From a checkpoint of a small mixture-of-experts model trained on Wikipedia: vocabulary 2992, 128 bilinear neurons an expert.
Below are experts of layer 2 (counted from 0) of a mixture-of-experts language model. Rows are named router (the router's row for the expert), gate (a neuron's input weights, with its number), up (a neuron's input weights, with its number) and show model dimensions 200-239. Each number is 500 + 50 x the weight over its row's rms, rounded and kept within 0 to 999. Numbers have three digits each.
Before each expert's rows: "comes after" lists some tokens at least twice as common just before its tokens as in all text. This comes from a sample of Wikipedia text that the model never trained on. Tokens count by the router's weight.

# expert 9
comes after: " the", "-", " of", ":", " and", "|"
router:473491571563499538576439497531425529477489478440510449512508455504425444612554560634519520474438405475551508590544472478
gate0:464407476556507463604523542547520511459543465501478541587502495459395509500511492547563545575564473585473455559417486447
up0:602546552484487585414442494494465478498476589422520451479563564394503435528432447442398533491500487472482592531568487465
gate1:380540457401448514437401550446526481446464533496509488499518451530484442430475470446535512571488550459555497590479549539
up1:482545528495535497489510515574500564461526456481421463535457532439498457612505491495510490525595499431561464494396556613
gate2:516559555435542505457514532588396453519446481427507562542452495488508391579529368452533496445571513527522470531614480540
up2:437567520367540515475460444523372528434524398430590496475557508518490496536463503428557471492522493518468573593582568541
gate3:402530597552595396567491433540552519508550428501492488467543459500487486481504558500390472464540480547423521489469470468
up3:389470500491481542474490436559495514507530472505468477507512463530536422468485559384485467482528493510416504618485518504
gate4:517486470409527443407424460539562517507435470497498551443530499473472496542457455511563583451489508527583500488535496518
up4:495527468385580498499464485495439537471465463528513549414543481475480523567436368592557604532501492552531523484516532483
gate5:601543470501532479586515517538534519549597453483578472535525490524499591410602520425453531455547514561599445415495532516
up5:609475535479470504456492473517556447570517510548476505477553573469572543571499520514471552488389500545482574489426503511
gate6:482487503543494555493580517540417515448526441498530431533513480512462446533449499523487523554535496582535427564526419479
up6:566488475522456428542457423519476583432525474429429498500555489385501567500434493514474482449464498566476423568547425511
gate7:545541480506446522485389500506436567490485538469485489506529451446527610475473463427457594467436448512522446534496443629
up7:472462509454483507504525446427563537437534508615544496464552471545433369502568606574533496486514404547463573413511518476
gate8:488488429545565550469522512616547441534462523570577535485469497471542606468575560436426465471439508491442528472448495485
up8:446482464552516497452484482595458445549469584513479432492468514470535539543407487518468388509443485525512491579406567478
gate9:573443532538445483523503506333441592487481549454556522508377560426601512513513561420569538527546571442536459475553453418
up9:526402520477543449495445469511526502459483546495604469505555605569463487460479543454506499535503531493524564378434519477
gate10:444585512493513522609501520515494469517477539445522532472486510488536557548558578553486471532447576469450451443583499421
up10:464362492483587561476466479542505539527591500615547472442440510500532533492524431496533481460551476561526571559557509456
gate11:520346586469494433479493485403440392446568490484485400538499505671453538515557560486437479510498554473517472477449475494
up11:421489559480528472517491462378466413407422454488552503544437557543486561471545531512495510550403512361483565490570468475
gate12:464538491429553568547528520559465503459572470453534549393536493491434473490400528484537467517482437490488554526545505463
up12:581546511461428581471486552531600453511469546449435453513390491541494524460469434493560521554496427506595497467460413477
gate13:365488562562516581570516505485538564434501399577450539493498520474571608484478542476461507546615413483553515512474548610
up13:513534416451530449477495456552544500486483526415501440512485495638487442514474500549564483460453509493513556472477446490
gate14:503534450543450409486489500507514508456443362511475496465508525594540423465497507483437498541453503544491465472512419490
up14:488545549534477480590522528428500537589424465519557421466473468432417475512529440550560518492472562509537521531424501541
gate15:438531421542410542515460455504577392506473506565468448436543413491616540553482496559482519523562471541483543459445490575
up15:630513540494593446393473573574615560510472488447472493525447518595527448473483557499427532492561587506497520453491489589
gate16:407591464425502417562493501508452507469489460437484613486502512561519430509495594533470513468547528426560499526581428473
up16:467462515436534533597502503530586531436509497430546507520502452540503415465493534564425589408483521560535527523532521491
gate17:526498454574476515544495499516572471511420484461498514493511492499441366492477572477579439454458478531476504619580503494
up17:489437456552518588564522518532458466508577523415464445513539495473407569560556555441540550452484463490482510486503579481
gate18:573512403485523519462541544487444480551469537504579525512528551517540383488474448586450545559519496477504549395533491562
up18:499451498471454451440433530505510540435500498515456542476498606434530565446577432473541481519560466423446492504584574583
gate19:495431518471558487505389468548495461510558553515497499560515590613482499471525471441455470499487480522483567559599451498
up19:521468549493560473472523513454478458428525533538503439456569490482526514491499538469517500554556563551498542485514487539
gate20:576417578447520500509463537467506468494445476518523457462541560427527479498396499510567555477471464523472495512462470393
up20:547562437563547537480498597488469646509476494508485550454621513490548498588519458463515642589522522471524519552540512546
gate21:415479495417478565540491461521440562465474498513546467577481399582530464508490595504464511535467543500463542496497504637
up21:514513559424520478486514472497535552464514424613526533385429456499532515520450435411464612431447544460579529581409502615
gate22:538484552578525483540435553497447496469463489485433502470473426384451479500564525520562558571530513520461539430517385410
up22:508405446515452396546567429522463443489465478554474428518493555503529561479446390489501518472565462526460451504482494529
gate23:486518480510502490527430518551367541487582540499506460478547489490497550417476489555562493505523463629491422511548570525
up23:501503457444466499501468485532475465480520491488444458423450431516514573541573492484502471489454535523548516379442548443
gate24:489526437461517551529452471458507498317441506455520514426462574463582470509476479500445527505479488580471446433506481480
up24:473534553423525528566459462450500532464395486414467529474453548521530483548481485529526512443559419602499443482493494401
gate25:458461554565518470482550485388521470431447469419499439526391573512500517599540578489449598479465509433483485559463437420
up25:443487423576507475473481544451489451576480433529471589468578425526474506458464399499472573508505420492420400467562489445
gate26:467546413509523569474513433481489579531598419435452471378475465454499449478476436495508453537391476487527574498495516533
up26:483589454515455508494467462558565541493469463512548512520597412526586538518476477534570492490486542479536489580562436476
gate27:550413457458515444498445441500470548522510468501486404434435507476566381507439622463485423504460538577584502568547425577
up27:446417440472466449444493567532435438584553525608495509512513478364561464486489516446569455505489495544525501564498551537
gate28:604511517420521478541522555489553400603536557505515515559543521461512430540482536575457481496442551472643503495548485437
up28:528393533474566364491422408452497489602498543508549425476500569467472519483490426471499436452424563524557475580536524490
gate29:457524398601541502524414503503421510423486543552498475536486502544509452443481475511474536493431435474510481465578533612
up29:418533541590518500591415480573478552461526560473441567551450484507554467430455503486542492505576528452424559581439530577
gate30:499586432370611511532478542489522436503515433433517572517430539514443541401496561550497526626562622428452412493545429532
up30:551592522510498517652442549482424433490524475566555557512409421421515549382502566514537509536476501484446450482485502517
gate31:502477397507516510461525483646496582510481501602437469529486503401553507530495575525454494564460455381522510461558530567
up31:393521529564423487504544567523412540582474448511544534542448501441526536480446532452492547439552540625539504499462532389
gate32:553495562393575420540528454544536571548467548548428545433549579511515413508472447525463503532519481462505504490484438452
up32:515547499528450496505499472484462509590549453431425466387551483519425494500504555507558482486433514474496476420548547551
gate33:458451553528513522416564496523490550448513479532405499558441463542581421536520463511448380495543496490469444495477463562
up33:508414523547547477546449476390511461457450556486470548543443548532530511516475418528518520523530492628527515482535453465
gate34:527575531425560570499522509435504624572506443502471472521508538426389451471545470593468443451512390481508541523474494464
up34:443516477539542499558542465574500487533489455459519475626530470551505444532436488477466461439433426476503540527371422479
gate35:502506602470569523542534532457568445464452452477522538481461451556525516483471534602431408402514505459570499527513486526
up35:459448440504552503552538480461464476561498428463471528511438467535391491527509579494569520526429471455575547524407504489
gate36:555459496473504536482535440503413525487463535502438574451388559503520449448522500558577523542453481495495526524510530429
up36:476473459518595537552439552460546492533491449587478477476552459570449490516466566516520531491530445435494450464419459525
gate37:524536505536506499514449509482476467527529560465458523526466493468457473487523431370428504543375457548476390484468531487
up37:569485429567454544499504524497447481514463467563490519500495452440496477514555498528432492565413569443553493511450514489
gate38:533522333562482549479581524407526538506470517548490469485466508484533576463463484573519536525455622431498512497467488435
up38:499474411432570473514487583515540563470583434436508458478479553536498632457480541586404494527481559568512454530493535462
gate39:547502494498585452526535511466553602494544573488456479512493455494465536568534454501587497534562534539491410443602387531
up39:462560545485551482543515437472501514456507523472482462580519543438478526456532486506518465553444463530603510570506495525
gate40:584556643428516466486397415477539416475420561482478443461430525409403495474567490387475601516505503561554483497493439498
up40:550482517446443529560458448473595490517501478517609484505503448515533514510600563500446558483518487566455418488498470406
gate41:507509478335507456551571540526393505493565468471523513453595482461466500493556439340499498524466472477446588505521546576
up41:503381392426515494521481389509509492410533427472560503546576512497519488538528481433468493523438531453556528566422459507
gate42:542559465572542613548504404485517442547561433480422510513522536408486491428546462523534545516504468580587472509513509517
up42:410580540539501500500553515478518531547457443495491487453527409507528426606531593534517487514544483538477479536550471458
gate43:521459550499503412410558556530427602529517507502405599484485498487496459491460433472643517439524536477553449543498508463
up43:546433481524421499599492529464532412518491499566526549524541530489561485593570545488402405570521519533510590545461534519
gate44:553561512470565488469503504517507545379523562480532464529472552514404522420503494418442502611534431437439481485435532529
up44:462482522491446492505499435369507528473568443468521564544498440544523471549519348437521542531504451477503505510607478587
gate45:468550424518520514461375549504464471544461581485464445532467505540499520575512493557451540533584513560393487398482494470
up45:526489516502535426513579433455542505519565521567416598551558490499514526490489419556507431525463471503493466448499557501
gate46:538519488410485500458485495544533473599594512516465444375529500528432435408508570465537506479468476460495427447535497564
up46:639558466494451513508525573534510515557449458390515498396557530454483457453542558487527453531524500479558420471431667559
gate47:468427459466532485542450502519476609404493514620581409475510564516539582502390487497543422479504570504501441488506549608
up47:525486412511588520561425515493534568529477495532509506515550524473450580460593461402496567505555471506544558508459536503
gate48:524474483485539514504493498476452494477594477547532386581515482471475401521516498570533549478532471497489469538449486509
up48:513497584504492419584518482491483415403448476519575644462478538628545530496478488573509526488527561601454478494524539490
gate49:543558534440547475462450525488437516630448565493557522482503558587560452543460359426484579511598493541494460485551379513
up49:617531536398514509562535517506540579546527521404507531540502562521483509508507464482467538572492487570528528457552401535

# expert 3
comes after: ",", ".", " and", " was", " to", " is"
router:463471575505426560530427519512527529484519455525542467502506505515473591466530490531532552542463466494558496519622549442
gate0:494396636575532392469428436596471510542567466507478434511547517483526385577521510462539479465412513511476413532512444525
up0:596537482388490518542520513469484428486500499509442474515555474420448575618525473461505522568540450501518460529555611479
gate1:529632477519543404481568510502451527389497509517578489487446588650509479556449496535547529460583580540527554477402479518
up1:482503525467493500408516533580459551530421581511474476424526501466510552553500528474544547473491494532468550466504502468
gate2:542498451549514532459458534472460519443596494469473530503558467500500540516573422425501541551480496520415462553485570460
up2:540545467520484509455528570479459508474454526577407440480412520508451509526486464530481407462445487578501505541513424439
gate3:541512366502590498487434450501555518416501390559522460594523550478451519558503433593496444577520450421550453612588539512
up3:481594525439444475516450481451486537480548479400426532472393400495530507508467424517398560546518533469513420381443556472
gate4:435486455502535435506596468555596481532440593537591469595514483506426495573584443620461503443441552492612448445499529501
up4:459457399529406570501521473491448411501535503480554374442559461559642518451512429563569503549534472440568533498513564494
gate5:445513503399507421559515389443564531479473468449508471511519436493366513540466438434525549404519416529513460590454463499
up5:565453487534513528544517459551504482496522591487466572454507445571552534550454506541483501458548555568482490411575495512
gate6:566489535440487498472416406504495497463506521440563509445520466490586501433509495519614475500507518529438529543539526482
up6:426380482481470521472482511506535360490507479568523547510491509461461458477482370546520543575455541388524530468523524480
gate7:478518529537457487527441428475486474559467487518456475488467446441483522484544479458534548559545455540498495483469580488
up7:562498438498465460631532527498537548702468483608473499454587469474492547552386543561530544499490519528542483458455588522
gate8:521560493475510509531391565507561541616479449500586445527627550546405493473517488493408541518503396480450503583497459530
up8:507423434518441521510573541434457435570471493461421541523455539430599551485588415497497446499519401504501459489440589606
gate9:596491576517598521507422475324557433482504530531489511494523506428544542403595444475467509454511431465511476484611450526
up9:475514514543479512465452493421493482479469475493468541430459516527604464460489508492559544480455492460555489483612456635
gate10:473434466514454584443549468500595513433492511513561438581478543597497434397471533557479494507410416515543496524496569531
up10:498484543594444509483495523580475452469476581486472492541562478549584506544520429523490568553480536524542489529475495398
gate11:493550507527449560503441354590603521437504512518635530439463446581458476546513536512374601448506635531533462490507506508
up11:440485471469438531502475480472435502580393435450477521505497503555498536509506435523513530515433599544557527493500558545
gate12:535489445555535518520447513435468436580470526483480530350498573396425467478447511475532553487503525465460387399533482537
up12:548451429485396513525505489443468480547513517462490539456547528443483587540482478517466515454652526426365420462511519485
gate13:553492505496575437446531512474450447496519619421501504532471511478505487495537520531591473465456508439498515427481462514
up13:479548641465536473505602481526475519422431584495496443550430494529483511470523522501493487530605528541421462499470480469
gate14:435569453539503439472530590471528404427473504543445539514471478404499546479459486466558562535520489377524434554382454511
up14:540480522522544486461488502512505496428537513485491492438485465483507362514467476548499483511496439550489482562562498406
gate15:561443450493471448410443423469438436491506438552480521492506577443530447481466510435618561568535484527525464598573566468
up15:522459401569513557457486348499523462443423544613468491496436513465436526416542537442549530492560524507498425512460442501
gate16:533479503511629467474506513550536536559618462516380548500436494491323600562437494416490580555585458487421474533458493470
up16:540388583564457439499573464386571474462533436524600547530508437512427508415505494475455467398521444534470509527460506493
gate17:514452427464488568511545418455440491409462477467492458487492555454516500513509439489557469571516456544537579561593527438
up17:573486634543553446468554428446476512576580518532529529596458499451579396590531532573422492405452579631486450455464496525
gate18:471556494486462542590503441511508512506505543451526527481462474482521489488537437522568526488519481570563528483472565465
up18:432464534534490499413516576545427445491450480491564459487466546412542459531487524557510517512516585404520455610514469606
gate19:579496566472525533487472354512433458585515436516475541502455518490474501541518470509511531516558605490576486529538533544
up19:473498459361434540470490495476499536557547458453505472504481516532493408545514511418487533476381473438571491492446463531
gate20:449516461506424589597491480453531405508528536486470437498503514512480450452584478507493513478526475396525543460546489450
up20:382586523509499469485454490421440543466504426434518532479511521530521596428560369389480510521470444580552381433466432499
gate21:530470441529492594433488497453504564451544488489509515536487547603430554382472481501458447469511377474478461591473495513
up21:484525522559417491508487588515467536471479412509507468569524496552439480427486537502551528575448505443467483636469579546
gate22:554510399419552462584449561555517474539485497523536506395446564541451500481536506474469442586490435490573501537602493562
up22:466521524564514561532529494530500495544433444578472490497517492501573517484494586521532438557478492518483497591519580539
gate23:447510625521573530487487552465522435456484465542418449518490439496494490527532451511473591509516523496474482488540570559
up23:588585412580454483497517497506480644558423529471453481519548493479548461507492485454484610583590563532402484571481499462
gate24:641556429458601479508464409423527502446465431507550511439477547544524607544546482508519512519412550454520471475544488486
up24:455551667422503400535505517523484614539589489474465496467554484493500478520508439514467476445446507611420523383527424451
gate25:506523528461464530417527462619442541601463437546539552495551569437478495492521477466548497571473504465502431530453497588
up25:508514484491465474529512453512507475557531453481502485396536558493506535399485562514442450459507498481441513505444578442
gate26:433472483508454521410514551530452540492463516582459511573552536545518501556497548468561588521460550465425563509488589466
up26:513495581530501514445426441495429520574542490559536494519430547471539427485557427430499456498534465568464462408508508507
gate27:453491473431539491536560573495427489522474447616456511496607516456426459541534503418477528486405505421583454476489544551
up27:493512426546615576579601586478515517524413417495497489485449554396496525438519524536436536529475513444568387427398503487
gate28:490514418570472498499508535519447540449530530443551502502447517501522477502464496538499516424488568529415498449471472510
up28:502517530598395581499466545492457587465438501424501523425438494428507434502549428550489480471510475507513460435576506502
gate29:562548562531421440464517514468395554474566548474638460629517531495485477482439450495469451485391576436549426511606499489
up29:541437419453526455516415594532493564624453421495468449505506563446471528570387547464554511420453547475515593549507506507
gate30:517579476505427524371434575471507463402466420483463418444522494591532490472504456398497453440477505473495513462548451563
up30:581545488536585515389407469545467516406527483500389530513513444516571502452518502473507474560530440552472538516434490510
gate31:397438463555430564469552608576599453428507498512516552421417504495541600531396467456535526467493495523554527510567534509
up31:516433478511629533483496582454516451461442521472567562474479442439418525537612482470530502478522456462517471540390581383
gate32:511459490458463529542516509482514510512494510562469603439532524496559497525477512564546621501573450490487377503570398468
up32:505490446483564582567557586552452395569502553538530479426518546551446431477469529420538434539457500573501510473607666480
gate33:516549505483515423524470361581569376409525578506546550481506396459556497543496497545520473542430436531532421501553423484
up33:538597574514521523467466535545542538390515514507546621493490509457617529552520518457466561435579518517535557573460422478
gate34:526452495562516541527570501520533523538578533491518586535544517546602524569396468553630511489580479500627535607499580547
up34:579455485566562531496430486444430585505576538456473436565447559413412634461384543493435527530456483472442580514430599541
gate35:490520459525509476614414526489465528457467512448531531474534518481572528444494523482468530446472504438522473511519497479
up35:465550538469417570627456478512438535447591510497500585448474495539554513522400469582501446596482561506466468521400485570
gate36:491445390483481442535509504539556549522464515539592491503564496503518554497534559507574538561504492461618447443462497452
up36:541560570489501486537472486496583388432494476461467420476468473468492430500568404489453505562501444505576543489536531559
gate37:452520528494441431529486516530536439558417592549532503518477453460525496459497488509508502469514493560550519496538464471
up37:512446587443553559500413514516457462439565399501473461421511495543575461549452561538393554503459550549478558529369457455
gate38:518563508573495479426558471439496575513518532554564497569544573448466499459500455476403534579513603475510466478552385580
up38:473525556480413483570442516553504471539514447430472482449432447510469518470524587399633602417564421472566494456482528489
gate39:484337463502476538597604493489482478524483581426445518470524496467499552541407514511463553529528640448495447523494451556
up39:506485487518430533538465494513588492486506438512484497477476487531597514495485556453433547604565553380468524558519418516
gate40:404458474548461400540538611490538416463493464437487529527520471418529471517442533570480459431511539523482545496398511458
up40:586505453556509476497427554440604444383504521553412479586588398527517614405482488589577578549515471471514455529565436556
gate41:520505533526515499499460476535468497483485485550514513513502486613454486501529575473482510495551555518523510474449453419
up41:429502520583518466605461586501530572482447583499506469446473461370522538474551551512487521436486495473477481531470511474
gate42:523419532580504536474540522476561520537530514442531502498583496576478523456632554460565607448558587527501496503531473593
up42:572547498449512415492681541565497422519428498519587529476514458494458500476496622524433539432555541507453445531528495520
gate43:513441427456379472475571541527548458396505483489523533516542508510591579448543509454512511420415564520500610480547548478
up43:500512498437481551566488527518470410425492484455510461480435458480453522463527563504451511559574520428587462418493512496
gate44:531483502472569468452435476554508595443521571528435475460492496433486506480383510522577543546486486579447478527485502554
up44:511483483394465568493504546527523505441505550576389524433497479486475490486456490523592560418545483564547456505504491525
gate45:426520592557482471538522395552508554477480543530440510633490454428554415547538501516539455556517528499529543537453451596
up45:539585499502466520503428532465554578395472497422525532521572429565468598417510467376469577520521467566485497559474545440
gate46:509451472442496462505560491672443446563473472621474568507526466526464524566470527540488531443518473509502499468498510501
up46:424540494493540508445591497494553542495481440461448517454466599498480446520419544481570472496537546489558518527573479456
gate47:529483474413470500486491512470523570535494493480516557545612550518547531447534443499506542584432543526527459480502474432
up47:476470618553576338482591494586418443616414414421512458501518503457402483568478521505530495524540456443491567488501560485
gate48:450493436572435537580454460527483504525489458624512481397569552490583471495477447625552524484615536527475547540520508532
up48:489524480476525348476500553501509480450575544546516498406473463474447403499500453558605517454480489443535506511548608508
gate49:471553461452488569476570515472551440467510553481415479509443489463364546530456483546502437523560544497516584381547513423
up49:512481365428455469587497501533490363445379436507491600503560434555554554446446520399452548443470517409597514592427586470

# expert 2
comes after: " the", " a", " of", " and", " to", " in"
router:487471660530422518499485483536559594509463460444498429432477521545469534530449541505496489429433468405509482490635627419
gate0:504487547468471457577565518502481545550522562484435496423443553494500540520471500530484442516417487548429535548591460419
up0:451486417622477593562512538523590409443366511624516489547522435499499513486531600488511536532487449424484477453427517525
gate1:430526424563478564544566423582527423488417437485505474452528404494442520542512494537477514524545527406550486527507479575
up1:524485558543456424487413522482480406521618432591523512486392426563570548500577464503550530512456476480474426401470485509
gate2:441525511588520446486459519523509384452479564532468456495521540499569500506535456426492471357379503511510509432506428533
up2:443495537504543530419462571487494541544582556462420540473525507542407432496569508501408440509474462514512502500532564444
gate3:486530572531495645456502536562538473551480467512520505516541545573445513538486492558496431494453505495520519511469492433
up3:556515320524478629502521457519543459475533479543358521563506456550498524595504394551528511516560450462445489432476502473
gate4:484469583537472411486472491531456558500618506518524564436535546440531495472528491516543470435476478405459451481447486425
up4:542391411492597508585506566523524447529478538581526551439562566483429527582487503528535558506450403430543526544487633416
gate5:437481559486474494494551541524536543557568466496558482469533494538535557482449592496550541453519535480460491557588545519
up5:445481598492540440502495507491520492514537506499506496484488532493418474543503441451560457540466588593576475457459458509
gate6:550431572448495547477556407486523546592524429452542466508483501416478546466462526501478546613538452556439521414534523473
up6:471404526506429527463498495428479503422525472421463440496510612512508387470507464462484535491443535536536572655439587455
gate7:445472423452411572591534416494441661474437455457536472543484485496450438522496471508471541482569569562407530488511571488
up7:458492623474496547495486554397549476492488487498451536382495550506565507459486535467614575504529477541475548468514528578
gate8:441480550410421441489485477526504530519545467598383473658603441483571558581529449490377504653491491499475559488522562493
up8:445526484423553487553528401487478512465478586513552489577517472455586484418599389557481426497464457556526535556483501513
gate9:518486554496464470469463505414480493598598496460435507520469408456501509469503421495491480401492503416516472522523481428
up9:505497397524533532459555499563472566433473496539525466525605517489601478585528566457477446503543620535515577427430543557
gate10:536526586432459496509534439563546475444438528525502481567565519519456473598491520569562449545601462566511556573459519468
up10:546496500481473490488485460362464530528435441496563473489503572510440518582417502466526587535503579521468572498532510535
gate11:488472445504508526474526459438554556536503448550608608458537472546566626444481485509532467542476502447445508368460442467
up11:537549539465469510477542534500498571537545469425422548515457500450469449407485385482576558559543438466506438596469534494
gate12:567518547527436544408417480526535466567457443487579475442447659519446488526490487546432511519485472537546442427486493495
up12:486531504467455497482525476478480497382412408485498481543476513427536457536504520557511573526504499561514523419497485490
gate13:538476523483506475423491485456578479504490545484447554500453495509504548476507458528491532486471525558507512496476538544
up13:486583413533558516387521481524481477531454534525473602460500517460431406523553466444450378567577465549500548531500517529
gate14:530550501556517490459430448531461519567491514464466629450535557449473464548484496454560443588535495497462511521465525523
up14:366529452466549519479387504476509512401472463425459538424480529481497514462557501418523516519474503498526447516450508428
gate15:505584470510493504486589535493429471435532578460418581466443487467511404508473523498518539566469464565526503562540556477
up15:501476450489471401503502552434537419451500352437589547511451496491501524534511501461560490580477530519487527464473484509
gate16:478442553419525486477432469493572480523514476466501548607419428468565502476592469543517519499423478471541530441525529515
up16:462521517424476519517521474412492461519531573521567465403487493567433419508479561571496514427437541551499571515484572573
gate17:524452569575402413442572537547487502487550486517539460465533525472485463469498448526498503459446510557579526551450515517
up17:472481548521511596481446552392560497411526472486482533532554642446486528499549488498501525587690460510474467499569467555
gate18:453532429439459476591438611476482538628478469471430541461581517539494424460473480429514429578542528532506505556588557475
up18:460462622517494558484545504502544541378526467399532423596551472541459406580501502502421558518413464541469531467497551502
gate19:544548511528413548441468501457426451432389543442529572549555517587505502525576478524527500523469483541540554531596468585
up19:494568539479530499442537507548488507482542554506526562450486445489403491573590472605514543523443539527622531430552485526
gate20:519505542530493561510548535542477490483529518426528636488512439526535567529516476543551437478529429505496533480469607369
up20:550514442501509482473640404519576504532456504489474522520479505486458528537478443557586505537507515438550569455558519583
gate21:505475459489452497484553523580432507499396488447477583503433539485517405551419404584570537481514479466513457500436496553
up21:543432510490485500523533472543391553480538531490544515432520570486491503493446514542509486517469499551528509535465588505
gate22:484416478549453480532519493619501555460550562578495469481463494599437491471421508503483461506519418440466507414416536498
up22:460469480493509504410497446563547552457433483455486555490541556533449525584509455493552447430557435484531540576461581501
gate23:460469526523459534539501449503382504586470534518423546462461564538526527489486556438457470489466475570564541548477474422
up23:501522593496618492479457496478430481445514456486528460543557512561593547548436520469422448424436542525486513497542501560
gate24:481460636446469495559503513479620393503495509527519474538430486402534465543547610545562480410522547454436538533539543467
up24:515493414513432495517445531528451515531496440537530487503482576447441435446432514562403480501486418539521510429503484462
gate25:589537430523573607409467524436510580452510448529480510470456534522558422474504545483466513515460442457467521407495490503
up25:463484618527498453513545551476598570599558458521542481555524428456460461522521576467551463473631552613461425452557484428
gate26:448519554428583519476551467470524487485482486505457544447573498475516524458477458539527518473497546485495503532466443545
up26:634482489456459529476450470541520533558456525494528456494580518537466490400486571436507489508435445540443455502463482475
gate27:586385640486467443504508569473590511507480423629514491554432538538488425507475469481579480514538423513522576515566524523
up27:483541489462469564503409502409400509461463484456461523489535516490521388497574359523493590518521424584482507419576538546
gate28:570527606445606465500519568404477586552583434530503571525463517566571535520447471518531355520594453588495618519487484446
up28:571385502442569500419533538496479472627489426516614472515526474501521511487463548632491499481444540458496477521441456508
gate29:445514443403421399508391556510494523509468430495592559578509465517619513514516468519543508496436525506461419409452437432
up29:442525523580446511628553527492481572525512562465421545460576479577478460502439449530534611494429445498533452502411433578
gate30:533555503573508466552570451420473463551437497447470430556559532391531566453514507564542487580485512516486474562492496404
up30:482463540465436502539467537477575482535544511461482484572538517571568540483522520532439501472447467480534519503539511596
gate31:464487599593457578554517545524559534555530435558431432491429460504525551540448475496569516497527450490356570570504470525
up31:567556423528523540559526481526496443538444469469379471477373401491508428590458526577401510484502552437481540448513540542
gate32:484442472503508466525514548467428481496472501567569475415536459555440395425587542495545382536462438404488421489560467452
up32:542551480434444517535541417409489563549521519467448469487534505514485517508576461515415470499483409474567477532499403528
gate33:463500525531509465475491571527521441460509471480588516560461540420523586389508376474553536519490409538473497421529475551
up33:517480490507488507446507505477513562481564445503449479516475459558514491522413598492492525488425517445469488567443470518
gate34:419524561584526491492463504491422434479455428448569521461426517457495467463548591518467411574434410507490504443533498498
up34:388544520513522472482458479467506410474506467517548485413456444596399513470513557462486447529477436493380411462513390494
gate35:538509458556445504507524498550561575500465524540401546505534540500511565532391481472584528525559551485583551478408543487
up35:482526535450558386484409493488447408512530515509531511569490530526462462399564500530463425496501511537375520522543493454
gate36:457474560518535593590485559409468517497557536595442456450554553427469527556486542379432550554549493497509459412518526483
up36:431546485474545498488457523441560527425477415508390492469518521544427491440449491369471583585395451498478466479474552494
gate37:471515492476475482513548525469511533512503594566504507568608530443509611554510474547388527547482527482506483478485460512
up37:584432500541544446560452461552440488549451495555474497426533509550467429468394444549549490518506560493547517548520531428
gate38:448494379567475520404515578489528479463449520548538492480438442540632465557422459387488501534551497582453528489582525473
up38:399473487471547587552549457599466461552435514480505448498479560527518499471492448532511476428527502602589479542540521507
gate39:559523543455525565505520474474471448491533554508443456524478467472533553519434422467456434529510576453491495555519474487
up39:535521489461501519477467473489494543410511499470542433554541507520516484512570463438520498439553462560460478553531493580
gate40:498500489495518482564508476443493640528537443488507449439538551528457405520474509507473520469457478514418526595604544529
up40:428421463528518501535558545511459528578426465458520518464553514497479529507517494534451476444473431473484558527562611476
gate41:542543571483578446475451526493533465537438469529464518597461457469611521509528600486507538476513497616479543521480541451
up41:399548419539435575494512538510484529424442632431414542521467482493509422518533502542489440574494512451496541469584474567
gate42:528472522393495484470459528558469452552601451573456567494504488595464486514447525464463498463434545449454511453477513470
up42:503563536536448525464510486505549505534460505515550502408532533429441583457562443536521472519499558545524521489518487454
gate43:508450589409502509560518481494512595463524478512473595524434524535498468469494509560419563572480571479533569495460476510
up43:478569525435493565497476452438597455483458517481531526527424546469589527526530440533423493483575464468529447444563517527
gate44:493514474481538580420503543573515576496473507428392510464548565458446446593508436347516577520496557496517491441462502500
up44:550580362492543447528409369527512523539465500562574485538450484528505484482525540432485487543501413456535499559521427577
gate45:419540502378502436491506480493441495557448516504536515478441470472498496552567500414577519485569574537458516607497493496
up45:485493431440486532498464524479509488631412570484539461526475487618440511525504528653485488516427461440500451539461574558
gate46:488493453511612433442538421597513543540441459448454505524501533556481473532501499453552502548520429534451484657536448487
up46:448502504482501388466562481512488432447460495458363418513472470552572441470535526516479535423486442553401460527499495495
gate47:466486575475480405442462518515484530453401465503600483347447563540526465530497450429433500467423528606445486603573446515
up47:501543521558541565530491552531573460487562523545409532544503392470430576510480506567491489601512484455519518452440585486
gate48:426521451526450506550433546459443496495474551497564493423450517572472515466496478490495462423500480592439476525324549415
up48:461532388548467548532467476369489487456520531483461581436475601509439594518552439411519489467551474561510501590426556511
gate49:475543400499461561455512495529409543476615541519525496587553491468473494447434517433522549563527502533509479539577441526
up49:549491438485469446512530387438472485345538525579553523505543522417461478526403532454491528603549498509507485555589550478